Weights of a small mixture-of-experts language model, trained from scratch on English Wikipedia.
Size: 19 layers, 223M parameters.
Below are experts of layer 9 (counted from 0) of a mixture-of-experts language model. Rows are named router (the router's row for the expert), up (a neuron's input weights, with its number), down (a neuron's output weights, with its number) and show model dimensions 448-511. Each number is 500 + 40 x the weight over its row's rms, rounded and kept within 0 to 999. Numbers have three digits each.
After each expert's rows: a language model's description of what the expert responds to. This comes from a sample of Wikipedia text that the model never trained on.

# expert 43
router:529472498459454427541526483509490522502489534469509507547436492551536480468554493493514554476495505543527507492464470552517519530502479530494583458584477461489445458491561490470549531550459476
up0:461475526454523503455469476547468525491493508484513507451505414419508469453514490516467563485479507523541496509503512468455438501458519551571567508484457527490522448507512491472481488519509510
down0:491538540545461451550516520483495520493521497508501480514491505493538580418506575464468523510467497552465524593492504563528518520554480531559472502464497531451591411486436515440571500470490451
up1:498460415465498405472460534453513475455558473477503512435457502491534521495537494522502522530498529551433527525483432579539542544507490552487515506531509512477457541539432564407529473473436494
down1:520454494449476476499487494500514509556508450507529530424479519550476472607405454555465428453444434529506514471448449553484504467461502472517564514492547551447480483486540468399468486571467496
up2:577421440463434468471477356449498519530395485486532524497446524511576443445490533479540515435483563521590524505550453498434508511476610465453590474508416519496487478462547530486458501532480489
down2:474501504514471484505403433448473547526529569525528476492518541537572533528535463465450502533498574481482514497503443537452554484476531456537514470399468449463487475475514574432551483459548480
up3:507524527502458492457550528553519527494525439546553427570481525587457450446488555479537492565465464519440461525502443559498504480513485522458468441495501556450547492487523552416487488492499536
down3:566499559459476399444556540512553473521555445504490509447483597528473521574457467499500508514461494557587580462466444503469471470509484462564553465498478544514479534540498460495500538541436529
up4:482513475422475519520477469525545490485573507462479496558501469499502469496545452474526515461466511501492499523511456483489455479464543457548553447484438474531522442521549573502512521510525455
down4:531471553484478518516507499490547479551551535568487536470585565433540561519506528476474531466534508547492497556432520497535502540447440491469508474469441477538513448491522492519516505438615553
What it handles: Nouns of time following a year or "the", such as season, year, years, months, century, plus month names and day numbers in dates.

# expert 54
router:470505455409565468475519529437494500506590462482480510550475469472483567477500467560468561492539463503512476501492451525480453514563473579450521558513466464470540460550477509474575501493491582
up0:522510559433495503483526472498511558554463543506534498452483460565489491472508447582435513481523454575547461531414493491552565436533507540484501472502464605448569498585422467454600493480471526
down0:529545494455556535444459499532478599494507441474514567392505526536517476454479434515399482457580516483487478551474479431583505472589473546508557512473416557448513466469442491453524470535514549
up1:437552460578584524500533489524503529550562452500477558471498456564471442519512558510511510490501514535429490463409561449494539479468481490539498466521518510546542516467438456522529475450450481
down1:448534525532557452500500548520477549448558483425530581489485495564485508522506517554572527491474536432515461542512510484512530478485464481518497491472480468460460501519497427542528532527498410
up2:525508523436542443605558497580496513575517519445521494538486502503473448515504540547514450522509453434476504522471503504471514460515443501472477509490442526491526492519491487571537479496503517
down2:511537546475515479496497480509415563544547497525559500411484516535480508494532512489539514514518541417361572512541520484513485541572509537443506497446476556410523517489464479459535525541488567
up3:493561466417493425497535507569448507468507485496481503580498493498468543502505511471514542580507460568466527482453463550512462512464527486488542486543499539495499507545499543560504428460483513
down3:397586469565525478449460530508469493435574477527443502574478555496483519509547460450476446388582546483502579489501518455538542478509478525475471564534514536479436500490538519473459506539596483
up4:470587536491510449566534503552452489529526449533492439590501515490546542462504488529532407456519509498531490504484441485459552444517500473553471531444485481450518480468520513525521427533484541
down4:444573423464440510466524501487517540459554506479466526503462447459577545465518469545492475501513483492427434548456490520485553500516498516508464542482557540485523513535448517421447513537423470
What it handles: Opening lowercase fragments of longer split words, such as b, f, enc(irc), penet(rating), enthus(iast), before suffixes like -ation.

# expert 3
router:562482449479451486498538469543479510518510408543545429504444505490528565477456447502508512471538528571477540483496493450513477472568521393485544548466465591556476539544473483542443479546495537
up0:579407497429549510489553447435550455530522496552484520527473478569510505504457440460560470535460423450420482467472507483506487429471489467462512562461426458516533500542551503478548535561487475
down0:488515499422489552539536466489522399545460526518500432453502536475514518473500425498462528500514540490481519564483506545555569457516518491418489480477462432490506502484484485505482519483531520
up1:491513523476507556502490500508541516505483467506485502560404471566526517493497512543516564490498542529495484495458476551465452535498462522462516485427524572539509503491424534472469491508543462
down1:510485505559460505473575502504518530449534477497461468481486503495486501447472452458624443491480452520484481573501444438484520447480474501479408447445525516546437503558421522482470504485505561
up2:502489491519489500564477489485499503464496529514530496513497457549569520517497492440545529469499543508571537532482530536492494488433485534399509503495445507478476455479470489551495509524494457
down2:474555545475491491557521514470537474520504533495515487537546483499589460481485464506529470529574543498543454485371459446579579464516495477473381463511498405483552495476539471546526484469397504
up3:479518498541486452448510576528498490567496551523473491476542561431566547454533517557538558501525522489508549478464484465481532469481468531440479542465466497491499445587505554522539553490457438
down3:522497519536498571466514457527476483525488561480457452467500513498527478474480484492536465541564486521451539515479495599520506539474607491595502508440546452414435461448500518497552448486512574
up4:499580439481545524438551431545466516512534537542506483484440439462512444568596524572520487515538497512543521487468479496444527597534505527455572485492496494468558492499469537513467554495460548
down4:487573562511499474554427517522564528445523535464527575620512515439509477582491501513491511537504544560532484527522512464586466507545514446483478464464566424567489525582516497472485431574434530
What it handles: Prepositions and verbs linking a subject to a role, group or rank in biographies, such as as, became, joined, with.

# expert 47
router:510465533499528496486576457492563430519536497448502464521479594513529519489383526478571531476486443575486480445499498512525566469441578500489424496507515593462536522508531576475458520513539536
up0:489456514464554465438580554446506600490448503462446439480490517537475532447450456538492517533495499550489488393453499442517481466500538571481526550540512487519486518475528557493511516518439528
down0:486483489476434478509461483485504524521468547471501484548566453519533468489451492563493448468480504498543552514521489455478509457528506458440553493475393484557561503450481558524483525520477571
up1:574485497458441508532553598548467511520564571423484419500510577438495489583438526505566446489511518550481483509474565508551487513449469520580513436548524558514491493445499514543471527478484476
down1:519574539517502451460473540506455543528551521504529468414417490429542532462557564463484554406513588546507403441477554522505490500544454521525466518508484507489477433609570413423531445460534469
up2:530533484492518499541543457494512422518625526450517457467542562486519476488497513474501527496463432493572512516431502473537557538530514486532497518496462567453479466482472495396570578472528494
down2:558483535502576430452512454538562457583536449519570466481450538473522505444558489442528577478535469462458447417511467517504522585484467510572504471550489518488515541460399467399479562475509533
up3:532475577545391487491441482519526427479622449535468493484531516476458500432479430533524585506507513445554505485461514557475486503479516495490492521498470431529477396514523524479461531543596472
down3:496526531464454461475480514500494532561407461489465507512467526492476593545535486514536457510385492495471460459511516483521448499530448457506562520560561544534496522537473533482510484525535425
up4:492546516486431497494563435471507459489540535552475519581454494544502499533568499491477580540473500448564528451457452473540452562488525549497559537509439437466504447457507460440447474521500445
down4:501580445577418465487465435478476471590474449424518552468514551512549532481505455543458477588431447518471491465474477497532509469505552486523464554527490470484461545485464536511411490482566482
What it handles: Infinitive "to", modals, pronouns and verbs in explanatory or quoted prose, such as to provide, must, should, you, how.

# expert 34
router:455469558476550528556548474427434547506415451516601526578452536577574503512529471480510520472533490542477543453482515495515508467513493462420476524513506493520495478533436532498461549498445515
up0:508531473450547493559507471511538532494476439428505426540480566595471446451529495453547610489526498532512543518467589545544609567486415474438529477451481555507477484484495513536479507458411485
down0:553616472610513476485468556491531520456498517483490447511502516461516484598433467540505447424525493479504492488497492489525488473542526531548529536538448436450480522526554503496549425439452514
up1:539487492511565548489462538508436486491538466504488518537488492530532524484526462504538588527518458552530624517473542438448564483444528495471469464519519516516567530528432510447461580414566547
down1:603429491498442513574528525514460491452510504429494515558528520492514508433505482461503556454479523440509489546461549432471468482406516439498471448499480528503533494479389516564495446490531575
up2:476457452457501561521514516500531460453455559431458506556511570545473485515500550492477493494562404508490532513478467517520564531520541466558485454495442428540556463565516446538437467549505490
down2:506546527425505492505471537525520569452490427516510534482444603531570492561463595566580499456553458513484535492488484466539467503515489468513496481429424480552540485493508523522532479504414489
up3:491526502464473467597571475537506563497467405512545452593415488474511452501508502503496473429508542531473532514497450438490471499512506513431512577496508551504464590479509546557493516437400462
down3:454454559534513467498453508590460491494493493591493495568515538460496466443513497533479506490513590464467484472521539471428503497505487508434464532544567493485414510458521609498475536500456474
up4:471522449488521544557493485523533527403454492447556471525412411494473407483418483513569518512500513532500462483449525519495567508478495474422519548458498520458550484507526507495481439493430531
down4:542509463517469497483461476486522529482479524456519459569480525470571486568461536557488533543517486467478539512487450531504446506511447516494618504529514532472545504495562484503537499511503550
What it handles: Numbers, separators and table pipes in sports results and statistics, such as 31–7 scores, -yard, touchdown, rebounds, percentages.

# expert 52
router:481510519496457422523507484559453464484448508475515516570499512476519427473493391540589533544528468525520506499431517504550445505504509569467506480519433512507524492517513551499531536520515521
up0:533570478487638501379502565497503481479569568546485497514515502472478468460521569524468592508563484498500481454537541415426504542529480452563496437433465541535464539500451519452419499492419531
down0:544501493464508506487518500599542471482429553601451431470494558514497476573502559457483450520488530478501426509586516484598521521479473480469475504482458473483522507532511423502548524507497513
up1:489480513469530509514429415561534533460549442533522496495511465484489424465531476552433591526615461464472484471479472494525494437535473455450587480509511429518512503553572465477376464487464494
down1:546523496549556503561435514549522432477491547561424532549493476513431525507535529494521469512488525492443453475518507444504491516465530473490424493516466460449450486536480461504581498432483475
up2:550463501492574526407578538472432459489467472535519444542522477481507556486465409519515550544540484478573497517505455452455522579513471527555452473410544469465536484532497424535502460513530510
down2:508475497519504476478482472462475464529511546456468541467459468505551571515448414566519500476515449508559497483465482521471525490563485453529557498526568529538494552509540458455545457521487516
up3:500517441481542478500464437509510484524426497557527506551455506526560511448389527541486446544490512430434468453499502515577524431532492535530527569496564484554509502515610467464369493499478542
down3:470482549517517509609418482486467549496527510424477496477436508493529574461443493470529467510588562463565498450498580495461465498548517443586442465467503512516522512529520506427494495510507520
up4:505500483512515474511510515471482555428433470491532470541422482480537409512465486484512464555468493482526448505514592493460520504563479534489422558485493519432554544544548473468483555475528451
down4:558517507579469443534501512487439487465453487498510515520461537513498425520495443553507522479476461516510560514462529488510500489520582412590454493481499462436558477526507473543548472488502531
What it handles: Sentence-final periods with paragraph breaks, newlines after list items, table rows or headings, and indented list dashes.

# expert 29
router:543479465483542517535502444474449514463471492527601477557500545498488468520510459587528505456453465511469608511587475427493537463529487578485461435558489447551454537542509529554453577489435496
up0:502529482499451521482473505456516450450533507484476491499546536559572510496564514523487402588538465458476532499489489529499496520475503467495510491524547503488459454484535422510436457521497481
down0:473515486541519459484451443512539467492485529516467513530492509522422475516454444576481459566505488513508515497533488501500498470495543503458397574490460501505531500456468523519537483443566505
up1:496488496437467512515479539443574450490546498550485469458470460512543485440484550494406438479539469492509430503556521493484554508464518469445450453493512476470479517487422484410516451600449481
down1:463459519398526471494548475552477491550514445509453519475513493453515429526574444530505551536484492475569538471506532523485471483527416479427486462516448507536528541460478435523492557454480506
up2:535553518458461488557540485493575500496467531475490567529463493461540567517487505500573516451504506521484440402453416454433454456451567444533522456506516534458493439498596495516533484528463547
down2:506466472470443469497492537512508473529519559527534436500552437564561559422541536483495494473450520491491541445473524463564530518463495503534544520571547439495443515466546531511489470530546547
up3:505464416462444515538565532462580478482538445457544496542431541502460493480483490534551476409452475525437499450444516533508447474433504504533460506504461555480563480554532476506605417511479470
down3:503439522541503515524446433505504508427396470491547553481479515509441470453549420466488504490478467382532491531486491523525470518557558541525497487516492495495466431533562526553497559557469474
up4:486498512480469461509513472469555497479489481487499483549545457551479570564509571536501468600521488485487567521518455480540501544524489464541448508503489528472507493475528586449439524549508509
down4:446444519467466447451384523511545490578514539528544513510557496538498478478500495542404488594525548453542494504496463439561588559494505475510497527541576508449459516511477475470415508567493502
What it handles: First names, initials and surname pieces of people in lists, tables and prose, such as Chris, Jim, Mc, Han(lon).

# expert 38
router:595490490488482533506551498544500518414534548467507528513489564462550517441511490440540537458479458481536518415448424488492481523495528480527523442549447473480476471477545561518432504506470599
up0:523505512496456434449527443473492457449522470496453451432482402485505491507500483512458512544542494493508459502516535495482430387488510500491539509497491481457562457465520450498500573467432556
down0:492574542532537513461529511470519574510473488553445516439478448466424473564462409447503503606455535429454540601532579510542522485511459410504529498479519504596514518513566487480500518473440447
up1:481483471464472527390496509539384472533529523550521509521494520506519484526468447514442529528454528447521520462538454460512524510568606525449451557524515462526533530463540534432467509485457449
down1:445537527612554480595445506496519549534524420530568488474466526440459491512437487621526403476477502500450485556480467559551507605488510499429506482468490517463526536565479562413541470468470518
up2:500532581494411508558544479474436548476455486438512517468456513492544529510484508506508497514441476441449547476617518504532552516443490449507539587515509509483528488431487512495471485420415441
down2:533530473461465479516509490434512511509548532528526598550462476530546537456424541458554425481597471473483468497439428543438507477529447524509509494522417465476429559475479497535433484485537541
up3:543507466537496487499524475511425475481604491504567522503510443460563567515506542472558545459490478533493464485524484514478530454546533460474440531498498471512489495547462531526457484502510572
down3:481518544470472478524506481472488517565498519472461502598539549549495538518470482494424541474449461445513492456514556534520535498508559505558540535482504595388490451527500514389524434500415470
up4:603535456497514438490453460535507471469550504490503461554450454491578464459526489459524582445440509504480539432446464459432489486513539523583484471467518431527496508541440465588509534419478574
down4:494495471480549495505480455435555571597471599476517521533475430535613457393534543515484555540553550524444565450503483456418486497482540523593494513467531483445513470496504466467529542442472509
What it handles: Year pieces such as 19, 20 and 18 after a split year, plus later pieces of organization or brand names, such as ESPN, NBC, Walmart, Council.

# expert 7
router:468490569480500518456557482382530510477463561583578528538444542548529511486545534542454523428543469477465476461539497571516472540554515609476490521509501492486547530510515535469504469511521501
up0:518510547513430495487565541511523513474500587537568459499491527437499484428511467415501542550538478484560555415497505522509471516454469550510548519562504560428512584441508492413515472513486471
down0:583471515522493497458466498440510512483422449532586505514526482495551533510459448469503557541519475516553547504534492582457463540512512535539580506531490484412468573499469419539547528517500477
up1:575494520487480468474525497462476514465414463552510478459452459484490491550454463522450498406531489503559535483519564486555481523544545505415508534571456535440464448487482511567492566418506546
down1:479461478504514481569483541465485526434452495512443492489509515465482525533527385489493364457507455486444488464493546482436475438492444479467477477489569478452472496531468472468553467439478557
up2:590502512465546541505466485527527450478562486519568506549452542499563471474551496551479505577510442574517442470468501486485495487566523504500536509494447560408495582473571487547468441475523502
down2:462532562521526471497548525448516534462523459501475482516430465489414551520428513572515451539535548570516438552451515478520492604487477494492499510519433480494533529507460481472523498534447561
up3:523443536504511507495547503488480478505512491470502474468519528450553516482518555567511494504509488454486500496548448494551397466486488516531534495558513500477473602479553451523568509460371467
down3:499443477535444522570424538464431509489510538484548488380519429491554477431492462566551466520468471509494613525465494514541494485556537525438474493405451422475492559569443509543515454545489549
up4:536424466454489510487522436485471403520488460514546483526518517539525545410459498510487555513533491484515515534546573492556478512537444555508531500522531551548539555468461445483530515517561502
down4:585499533526491495525467470477473472521460414570518486534547474555513522553419516517508477527538561589566471523521469550496504564527478511585471474527427543563509564477468493478537459497559515
What it handles: LaTeX symbols and variables such as \, ^, _, {, plus " is", " each" and nouns in scientific or mathematical definitions, e.g. "G is", "receptor".

# expert 37
router:537490473492482445500544590540417405500438491505486496481486533549541492497470482559442549515486499460487528547500470487517478398463514596473496524511424462476582570525511515525499476479451468
up0:508455540464498436579521560539489488498501486506548537546510489538501499504516535522529539501476509454435521477455493469460530460446510562489484445554540508477579580393455542457492520462448506
down0:506464429499503510445469453470519525518480591550506529510467565447472499507485448440481507466494429523481538460467473504530486484466535546481513543522427550448422547488451528459441552535585554
up1:481459541494446433578534454469495519538462495512528516512514506456487566529511442523483501432572507438537520520458501460544506564406476506402549524574484438464514550460506517524510481589457576
down1:499528445465500482402510431477519518487522523590520501488509564471539536464454552448502486501510482462475509531463522562451519388523463490525540512474552478488482549539493471481423428542511522
up2:529510464455512492490525544508511507525533536473596486456499480497501542416504512556499498542551491501464475519486480502460488467507499496564510528447586475469528557470513449502497476490484461
down2:534537511493482464502546538503587511513534556456515533491488499450503471431490534596457456491467490537493544522497429423458403491534462596420531523506539484518517521480462466562553555564510485
up3:496449436522548474549471484541534490494518468436481409497518531418547477549531510498483468419505469426490485415485492546440501510513429444553567516507430494470434493514499554473518508501490541
down3:423479452525445538452525543514454548459482461486504525502505493497506566516506493560425498533493548493443436579520500425515468541455555559572467448411508508492474500444486434503550529486472508
up4:564541482541563484518526487539553501455482506531513473423561458464558458476531479478456520545521462417541446445495559538537539465522428452542497516524468533433538558456522536431500433475500497
down4:492481471497418440454513546498479524489497483542495560469507508476459487515481483501474493486591530431504506455566557472493495489573454514519533445473501418467510496570461490494479430424431484
What it handles: Paragraph breaks, heading markers like == and ===, title lines, and opening parentheses or quotes before titles, dates and ages.

# expert 18
router:513452495530516507429478512485470525531486482506528454462502536466527502468467513536621631518539509479584559565541527494559476508505493576495493490547424469502531530451518550461512492510507548
up0:520476525434457480480530505505516446505467453484478473481502540481581457487392533519531611518587468469592570526482463544493497498529490512530443549533491497511526499480438518481491556507528476
down0:423463465541465502529574543506565502458482503472468589467499526545604445550457434523479546511482429520501442537530561501434541471552497515462510429435512475503479496499440488565552549500432433
up1:427480541520498434523499523525484538415512523393473484512488430452510460507491529528561535510517462502523494491534418501513519559498490464453544465498452504568499518521533559414554519580512568
down1:566491508499533540499485512575528538464552447493519537504485514535472508544481517452533461555531512479448466458491509554486545459499479462496539537520498516505520422563550521488549487546479513
up2:537427521466502457475505487589467533465499493461499465533476475517465468490525506564479510538479480524468516582493519461499536472505485494508589474501461490487601489533512508538420482484538510
down2:530447566487545466436440508511501485456517553552499499448499496464521499477506440539406480477471565470535510563497502456575550477507559526467515466437483517476514509493511488521423477543523524
up3:503511450449506496539531468518460532472543493516454434506553552476513458563466438491519502508500480511467484576478498549498494447447457482429482503562548557475534500467490479531448526516520506
down3:457552488463469595519437478520488491517552461524473440475483469461504530435547552472525537465503508559495393525513491526500578530437561467595562470575441498507498497526539551456530457508572524
up4:550508564485562458460528463374445450490533415462540539535517444566547522501571530465523558430480522485495520549478508531520475491601444543508522501493531559474453490499494509454486538539399514
down4:501446591521525502599577475453495432504499432478523446530505395552560526572477533487476484465484560555574519482463511518532490431534500461478581494468539479462520544492466539555445534484460531
What it handles: Name parts, especially surname endings and given names, common in taxonomic author citations and genealogies, such as Gray, Bassett, Henry.

# expert 53
router:511463522482521519479532438515493505453540499439506469505451504499488468503466521533513607476483473462558521434430525577506483541458458567506506456492476538525508483555449536447521467416497499
up0:490484498420500514568572434525538573457514517348536484466487508539503430467433447519504507429567557534482529495441477565483497468506471561467487511488473499465442502543491515487529488539423473
down0:472576549425547496566524511536562558455481450454502442513469496462464482478479436542444440538483466561502513502496470541480476493477529449434523514533554563449552533452520453520517507511422552
up1:452475523472552451542541431506525452467474499450569518514403439433495484521441541469557594440526504478457473544555516544521445492517444397495517538494429491465543549538500469491470476408467497
down1:522555551459542536505472488477586493486411604509450533539474517453482468455491450454459554500411460517470429558543478531508480459532525497522495486548499497463517498500576499392551478481543473
up2:458469528473424483461527501524498460473450540528547497528509519461490532541508483498540555518454409490548553449386538508578453537480582520531453455484498467530520460489474477474439484434461632
down2:477496486502490503435498454506572585498476518487523527522534493546503486487542507526488448513458446442515496411474467522483525552470579487448505540463529468502497494555487473541466533427464447
up3:521468497477495539465473535484514501492450480509485514546461494487457470452467553560512509506459418533524531465431470586512458443499470491475436586486490487509534465490431498507495518528438451
down3:532470481566568524437487467491500516491527477483532405472535432491507434472473578514480513453497494471504503516522506505485549520534516466530443465528487494480440438503526550542486434488481529
up4:519530448459484536480479535470566505396525527472449466490567520516474511419500525515473539489511490514501464411476472529534512525520496576477500456496439557469497506539508431445577498453496544
down4:524596487534436511524435481541517559523538495483495454455520568540515468532481569548509391462426547501524482505445518569472546529481522550501500520489574563526460515517504529538540461525464532
What it handles: Commas and pipes right after a noun phrase, especially before an appositive name, plus kin nouns (father, wife) and country codes (ENG, SWE).

# expert 36
router:449486456480491442484451488531470451469472432463523481532438486459494456471510488501484530538482558481459547472472451518527512474503443551444515513507469520522500445466483502487488501454512504
up0:523472504477512516498458472459493401518475457520496484513440460484464452467488508488478444460519463540424537455511518531535488533580559524537468536567436600515470480430463514508495478469468437
down0:533523482492411541504532497478534468504462527553547462577536507473485462442454472534507452464530508472510454455490562483534420451526481487522562481475504466497512446438463532498490536542512453
up1:498482414518463545414477461508506477486395481498561499494430450471486432557491541554495458445479459524463461421512478494548485503581481524434499530506545492475495453490528557495500468485478471
down1:523429528509505569509500486517483454565490531543516491501533531516516482476534534503528519488561491552528555475565548398539446533511569509476449577580518553545479531584427502531460487470549496
up2:526457514508547493457521463420383503449497508438543535457493525493541461501509464529498551468529538488506465448537470450495483513460551474438547552527539515485434463492505578453544383497531521
down2:465566541510487570499533543464457479486468464436563526455575462479582526502526515464476585464451453480603503467498532513512513500460530549473566538515550525428486480514408508489557421511525531
up3:535508503488485459532507513595515416452549440516555407485537479457466462432443483505498550548521519601513558466447465539615536434492532528401453412542514534525541509458503515513481470494462464
down3:483454488557448512540541472587462468444524509548505500539509451530462474511455500563508544574496480527583482505470554516557538511573512558413435502449478507525514460508543545549495522508450453
up4:467542494462480490430475509522421482551549467457542504475544502495494478436527463480514501550480418518491537413491446544507561448507509541494408532537535516554503472477508503512495438471495519
down4:562517485516515450478453484522514467569492564504428574574521487570539441545543428530551502483500500448490606496559568484523520511460528499511434494538518459477502442421488522494478484463487465
What it handles: First piece of a split word, often a capital letter or prefix opening acronyms, names or terms, such as U(VF), co-operative, par(anoid).

# expert 20
router:472489424475529461443474524515454436523525467501548516490492433513505415520494545501519493547555440581506551414598478517477507467497541507555435529542494488548510529508435497516598502499507520
up0:534562511516434435505497498443528460458586564427506545580458544478514438510409475513528522503465528507496527549484459466473550466466474536532505460558472490483446547489545491517496523453550568
down0:475502482521551500453388494456480521537484467495477457519493476553513432472555509432520489457464515460498521423505564586494458506499559451580469505568546489462560461470473458485562548458538481
up1:537533453448535542541522533494571526514433431514491466537491455495519556468433546600440518431487579506489542512513468472476543589429541453552434566451443514435442560487471514483459550485491541
down1:533420507518495580505546448469457530468451532489445480429585533440484473487529472516491507506461506510445539476474475493488517484411509448528495483466488486511500447475530515464504539481432500
up2:458488533476470546481441539531555486509454524486463514522527536468501501492467567544415521480529518455482533548489491417456454553527497544558502480535501425461492546520437512510497531376488513
down2:507548534432478517546463494485459528518466519432521423512536500453546522496491537464484590474465514458517505548480525540474463478494529534491503473487508498481466500440511480461456567461503470
up3:468536500454513396516516481471493525521537494544502480498489496507466548509581512502485454501504546524592473555473480500466497475575490526526488464504436524544591472505469532485509498530473552
down3:439471475464467527562488538484525483408537516452479488488489532497497534464545460562479521456493493497570500534538532480555529509485453542578496566514436479490521453424582398469471434498459462
up4:491478503494496562467543464476469453555500467464505443471486525454479562452537529512478552446522508453523519504536433466466479591548493466525517549534474472521498535488507564482463565496458623
down4:543504459456471521499469489454517484428461486520507542488527481458424487493516524505446516501464511547419571493456510544528473518441482491479483495482482428503474420534515480532479469492527519
What it handles: Prepositions right after a noun, mainly "of", also by, for, from, about, de, von, as in "the core of", "copy by".

# expert 4
router:535484465500587505491499463464413448477490489546520415508522444524549508470516512544547516498472438516545583429546467499506496480467479563466494466587449442517503535494493474533477564463534472
up0:434545478480512508528515473503558474506502538472518498511514532535512425552571513511498460545468445559585519468411514501558563511541506512555435511466539510560485470500548527471406460461502489
down0:491536496465504537481492521497459497561564504503482474504555525556491484519462463528497454496571528527449486582612476529487497466433481444530474460489491503522497504498437528502549548470488477
up1:413526499486547469505551514495472497517493497537460472525504443433539455491517461504456502482537552490456514459506513438579540514495462554477528521486507479510452455473554514475448557492492539
down1:479544429513548523503481507529494539466492472523475495506522483510526477588504521495545466542495476460468515545431452537532511476541549407504479481477424525505516556491479449484461607551547440
up2:482503476458453529520554429463505435466532570470511545548426485454522568478516511485562453443437425479513429406479482511418492502512500474533536524645472513516555475445540466471527427511489520
down2:484493506499477510437523587462528564488495584534519537507519506519619459487517529498538483497408565536458530483472557515500540562481503463516506515507565496439485446468432475529496478528525584
up3:452522388492501502515481426540517458520454505456531445548426472440556444456500560485476407490451577381506414545499490469518587543497545497487494525501535534494536488511484492428578577506476494
down3:519494514473499496481514601548520545560508499472496567491529486521508584482507525587451527558475482499438513431447499562505492530484533481571530578525562458450494485485468533523549517468510453
up4:499533519467439487562494535487606495473537572509492487450484525410505532534439513509485466451504527487518406513452516563462477496461549453477441548460479570442467467456504532465493385502510488
down4:455521568456484471511533548539541512448508530483474581509444544483469511540498474486527596531562502542529466501451452488511501500528508496498502488464511544471548432543516518439518486485449477
What it handles: Given names and their word pieces, including in tables and lists of people, such as John, William, Sebastian, Carlos.

# expert 44
router:547442520443503504541528466548477529503455498507523519514445495534561467499527452477498594468513446536477564551504467499493507561502525459435485455510467540490486492496514490533542514514533546
up0:501484478464490381551488490551396469547532480525498506536459492489565462523517521477540528426512502588471448528460486512490548534490535458453426501543445505548557492567504520495444454507496569
down0:530398506564473539562451494554484531517536495473514473490513461465505498542564483516521418460474543539542485438559485484469533522517537546521540464490498537490579399535578470519509496463518502
up1:468504517434498541503428492482575464533511501496441491499521504505505507507555606564433551462475454474494597467487466464505536504488455518561509517525525393510580455525534535538459553526523569
down1:397506546472449504461472507550493543573581461497488486579455553483472512515478561487490535460476508484450476477565546587522573461477499511517568463493514393534504503507503483534477482562435515
up2:476462579503449514521478570595546495461497497489476545433486518559575538509444554521499547557512481501531506488485485518543476531570475451494445477502520463558566459509431526520442475493559541
down2:427485504534451503492478430533569550532496484484523462512447548507512481563469577455534506486551584526522506459584571562585570474476418487500521482530532403497471505534443529522462423540487567
up3:593470471508492460537556504462509497464551542460483457466518467539544498506381534506464453525451473463487517452504471509567518513435457522487486498471519455440578476593517484477549470573479489
down3:436434620453561493482521567535480522518522487543483492495545466488484478437493472496437529516494484506453476487483534461547561494465520540450531483502474469477541430513451424481545478514474496
up4:491520531511425492445463529455497477506461485527494426427471461487463572469519509540514517505545442535481609464498506550490535509466508484483516462528420525512481569467454577539537524499548491
down4:495447478452469509471551498457513491538444558464456554441481562461497505487492453557498572463481476504472520476518530588436481534538459450561445582442556521459517483488446507486494535432510499
What it handles: Digits, dashes, closing brackets and spaces in game results, win–loss records and medal or stat tables, such as "W 84–67", "(4–2)".

# expert 57
router:552502465491434495502574501453506542453446557472483488532471456402512476458477548548492503445561492482537488558552509513470453529555579508469544576570504518504551459486517553449514481467513499
up0:537399494490469495509525489524510433488493478511521488518471489500477457400490463526480565460460474564548531502466462435546516530480548433483448541522514412525564544448539476474444504520504483
down0:524489566498496487597518490412517505403566490488459465490530445401496422494443606485509512521494523524454508505513496533495471530483508455537564442490416493441524441453497510466493522453465520
up1:480499429462490547517603484445489453439427557481549487509542513453539499581476495508534460447493483519472488512481523506529509519503505526543549514505474471538477520447510532478464507529509535
down1:454493529538502404498536531496519443541542527576529554524486442547493447485551445495456408498530450506498463536561548489521501453533471525516453534518517533518563496528439503483433450545437446
up2:420524471471537502503520535499538496508435503482592472453537517454436483494526519588472536477488542529521451437471497459475517501487493593451527546545521539472437500473500452408474470478431481
down2:535602572505508511544430496531553522547468536525501481551543472515500496498468533360487485539467542474456546531495467488463419471537508493468521486535524495553438491506530563516502531514443466
up3:422572462508536527475566488561563499454519514512475492521483515558535483479498466453489508523483498463553551512415495487517535500526507551525555511498450518528505534438494449439465487536481509
down3:538547530527472513529559539476497559477506490450486507474525454459526563512451512485494494478555502499468525577450452556545538499478467518474433515495444462435481430536549447489448454529464524
up4:524499523496384474499468457479509546455420440498526460495474455474520516473526482593580547493516499426572483542498456520508482491496607468547495517556480429519552532485521497513575510510443439
down4:527515476519475482545449506399460485474459508481430407497449508542480481503498460492512525497452463471504446421490511498418495479454503475558527471502396527497501487590490478512539522480492539
What it handles: Word pieces and nouns in species descriptions and medicine, such as Latin endings -us, -ensis, -idae, plus species, cells, cancer.